config.toml
d_model = 384
d_expert = 80
balance_loss = 0.00602
lr_router = 0.00073
lr = 0.00737
beta1 = 0.95
train_tokens = 389400000
steps = 5942
Below are experts of layer 11 (counted from 0) of a mixture-of-experts language model. Rows are named router (the router's row for the expert) and show model dimensions 288-383. Each number is 128 + 32 x the weight over its row's rms, rounded and kept within 0 to 255. Numbers have three digits each.
After each expert's rows: "comes after" lists some tokens at least twice as common just before its tokens as in all text. This comes from a sample of Wikipedia text that the model never trained on. Tokens count by the router's weight.

# expert 36
router:182122106191119127117162087093158152164139154172101134124111126124162154097180113129125150094131171152088116187142112175095168117159152186139139103089129117124181128175137136093132123149090102098144143082133151150097133091147082156166166125147097125102157117170176086099099074135130151112
comes after: ".", ",", " (", " \"", " John", " where"

# expert 51
router:130170161144107148093162115099179159166237156177090133094107175097175171148150128121135170093102161156100103151141070164116139119158123178182156104149160094163144138181123111093152190152097146115142135107119142077099091097155115133183177137156154125100167141180159080100123135116096122165
comes after: " a", " the", " and", " of", " his", "'s"

# expert 59
router:185145149156139164101131104126135199138168159172136131131130146084148172129194090073125169113138136152053096169132137189137119136127178104168140129112187139089120126200102139154168116149116155073123186149151172115103084084134099150139117105138140157130136105183140132102118136138145093179
comes after: " |", "|", "–", " United", "8", " ."

# expert 21
router:151132118152163137098177113092155177168208171211139127116117135101168176137147123110118131086110166151111099168105098198109126117148160129196157126120179117117156095176108151128153146172109137111117152122155135104093059121115106151137130125116154121125165148192166079072153112090109137197
comes after: " the", " was", " a", " were", " in", " his"

# expert 25
router:176141153133141122075143128133139164136200148149138167124111127121147151127154084094134136056086145144136117166100074101089140081140160145178129102093163155123172130150096138153154145146117163055148153090162123096104049092157125206132129131126154134132160144159133094101148142126150126151
comes after: " (", "–", "(", "age", "aged", " ["

# expert 24
router:165147124179132145071202119126163133161124159159100149117123133134143186142152118123132137069132141204109099166113086136090164105141142139154147091134178088160182161180121146111132131150081156130171161098121132092120115109144086150149158145197154124156136165163192092126101103070144112154
comes after: " of", " in", " to", " at", " on", " by"

# expert 53
router:126148137121152129090147103051151185147161174192133147145072138102145162106149120096104119094116159134068100165160086196111157104148169149125129129119132131126171151179143124145117172152125142051153135166106184082067079111156141144123171103116143093101149087156145101118156095142147095137
comes after: "\n", "==", "===", " ==", "|", "See"

# expert 12
router:120163116162116151104187130116183132151212162146168149110084154110149185140123093142157125128096155197084110186138080141141141121142147135180182065171164112133138116142112114104176142179076162100160198108159112109112083117153088146130153118148141142104168128154147058096121109078127110149
comes after: " to", " and", " he", " was", " also", " not"

# expert 19
router:186143139137131132098161069116133156139154149206127115099100135104140174109198094103179173040162129143135114165151131182092114140147117143127151056099160116124162130198110106106121157158097105061115154075129174096099104124179086129141171114121143108119161125190162134103121115107159118152
comes after: ".", "°", "′", "N", "″", ":"

# expert 37
router:153124144130166141063141102120151151156133123122115158059104127105210151133176122092134154125124143156100113171153135146131161136130122174163157107125173131134170135204079108136178123172093157103120131118108159089104122106167120140159111113109150127096161131173139112147138127134154108138
comes after: " 0", " ", ")", " 1", " 2", " 3"

# expert 27
router:172146116110154147075151085122141143118172154200093138130103149083184181120160111092138134098132150176151072171181077132086127103139136120140134088094150101107146095211096107104156104163104101090137143116134161114113091105142109127122143138141175100123087115184133130133115137073132121174
comes after: ":", " (", ".", "-", "^{", " ft"

# expert 43
router:178132127150101157056143122119181128147153142134112139103103099110128158152142072093125118095105184152114117207122096207105144116113133173162134141138169110155140152193124107155170157183082166063131174100142146112089073086141125125153146132119159114114133166126102051101091107108158097142
comes after: " |", " 1", " 2", " 3", " 0", " /"

# expert 16
router:123140178159135119069121143120184127162144145129131147150129196113152144124136120104145120074126162178098096154146097162094142104137107151153155124135122071138198176169152115140128164176107146100118173086114113133116056102139110133172116090134196114101099135182169082069096122106193086154
comes after: " ", " |", "\n", "|", " Party", "%"

# expert 35
router:151142140146125153117184127079187193155247175149121136142110145088141139145172144117130132098130175127117108151097113214107113140132129116157165120098162108097148120180089137141146151173108130100149133097135148076075087107149087159173131112122155148088179122183134084087141149114127122173
comes after: " in", " the", " was", " his", " be", " In"

# expert 50
router:154136163168121151092155111083117191114154151182124095153128123084177196111116115102097153128097130137110086155174134167161113095149136109149155120123153132102211175197126101092153139167051075092081142119126134138070135088179107144130115087175105144145175136188142111139094115132125116200
comes after: "-", "\n", ")", " information", "Personal", " classification"

# expert 61
router:142102123183116139062141066088160154198138172154113104162094213151185147109183093102127125094121162166122114167122144178071148114139161132155128135120121078157133093164098126128131153146109130105138153092144169113115123067128103161182122143136159102086127088125159143083158107092098139115
comes after: "\n", ".", "==", " U", " ==", " St"

# expert 23
router:169136150141092162079148116104185175127164155135102155103098146085108194138123080096142136078133144131104112161128082240101172142128145124148146105116180110148175117191092137094127116161115116066115162117122128083119101082129110140150156161153176129120172151166103095099123102112121121184
comes after: " |", ";", " (", "–", ":", "|"

# expert 8
router:130128141174101197118160134084153187167233130141103128109103126123153161152149103118130136068121156167123087143142151148109141105125150120122148123099153112119156131171103138139162191166101152060162136109123161127079128110156096191152175150137162123116153106200131105084121122120127088132
comes after: ",", ".", " that", " In", " The", "In"

# expert 10
router:118123146146138138042136140128168162149146135192134152127161113105165138122183076099134173078155187121087085153132074178097117135147106135156126117112159097104190137208106127128113114148099110101131147109128138134098103115136115132173133119168152093128144118182102122083105135119135112187
comes after: "\n", "–", " (", ")", " /", "0"

# expert 58
router:122158112199131152102154109120154127127153171164142135132091115077157150130132128127128161090081135167123127161105083217085116111147098156157148102103160105161137130198093156133144143184107159084141156120146143074139077094133094107165135146125158091095147173187149085120143124066154098141
comes after: " the", " a", "'s", " The", " his", "The"

# expert 56
router:130106155164095135069147121105170136162129166172129106104116142101183158129144095107178151094133125141112084210145114208061147097140132179159123083136142098117146125156086111124216152194132105107145121086109148105103100064155133165161132108122148122102165155143141103110105100134142110149
comes after: "\n", ".", "==", " ==", "\"", ")."

# expert 45
router:143175097133108117096147104086135191182230180165102129108085154083154169126134092084165165084133165187079128157136124133119141125163154178158128117120175118123170120163117126132136118151076142112179173101112155098098089125119133130183141138153190140105143114191145097104104082112126142185
comes after: " the", " of", " a", " with", " on", " The"

# expert 33
router:108142133184103154040119085063132164120121155120122140098069080122186156096163080118135173108110158164158131184119084138102160082139125161163107107135168114121166176163112120140155134160115135100148166117070117111110100114152140155142154102137134110066216153148101082103125102123168120175
comes after: " ", ")", " —", "1", "%", " Notes"

# expert 18
router:152121120196089107087099091121172151138167125161137138108133155096158188152155109104129148093066127135122124162124088183100174101147142148145176126137126122150128142206108113111185159124082144080117174111158116105125104068153103143127123140130170143078171086187107101110119112139145131172
comes after: " |", ".", ")", "|", "\"", ")."

# expert 38
router:131149124147110160069150127083123165139144177166102140118080160114161160107143101119162178125092146134128077121135103169093168113146136160142131071103172087159150141176089101087167214170083117108140152070154134106055097111132069136156163127137179065142146105147142095132128104103097112158
comes after: ",", " in", " of", " New", " University", " at"

# expert 41
router:133130170144132119061135100076166169138146143117139138083112132123115152103157130084138136110070158128141125151147128168130125109151125146172119153107138099125176129219081115123131142147139115056155131148100130094090114124202117151144122099126173115107147124176124087112110096095106120206
comes after: "\n", " ", ";", " Team", " Cup", " Apps"

# expert 47
router:175140156136133172107167127079151171134226205171119108119129143072175169144172137115126154102115149145121080151103101188092155108135157140134151111089187122108169115193111131133157159203117128106114161120158153099090080097157102151126159137127145106147177157210169056117133132091139128200
comes after: " the", " of", " The", " in", "'s", "The"

# expert 9
router:149155110143076135073109115087147160178143129146106133116104150123182160096157097108182133117104130130090100189148144169109155084159099167143151146086165101086195112184095119112158130135126143107146112138102124158105124141177088129149133133121124133083130115165128094090126117130168067124
comes after: "\n", " ", ")", "\"", " 1", " 2"

# expert 32
router:184108128153105130062103075128174181151160151161108171144112190117154192118190089104169116099121168132105083146157084188091166091151164119157140107124135140142155149182036126136132136143113145097128142126151126125097090114141102112180124114135153125070129115149156117076131096101139128201
comes after: " |", "|", ".", " 1", " 2", " 4"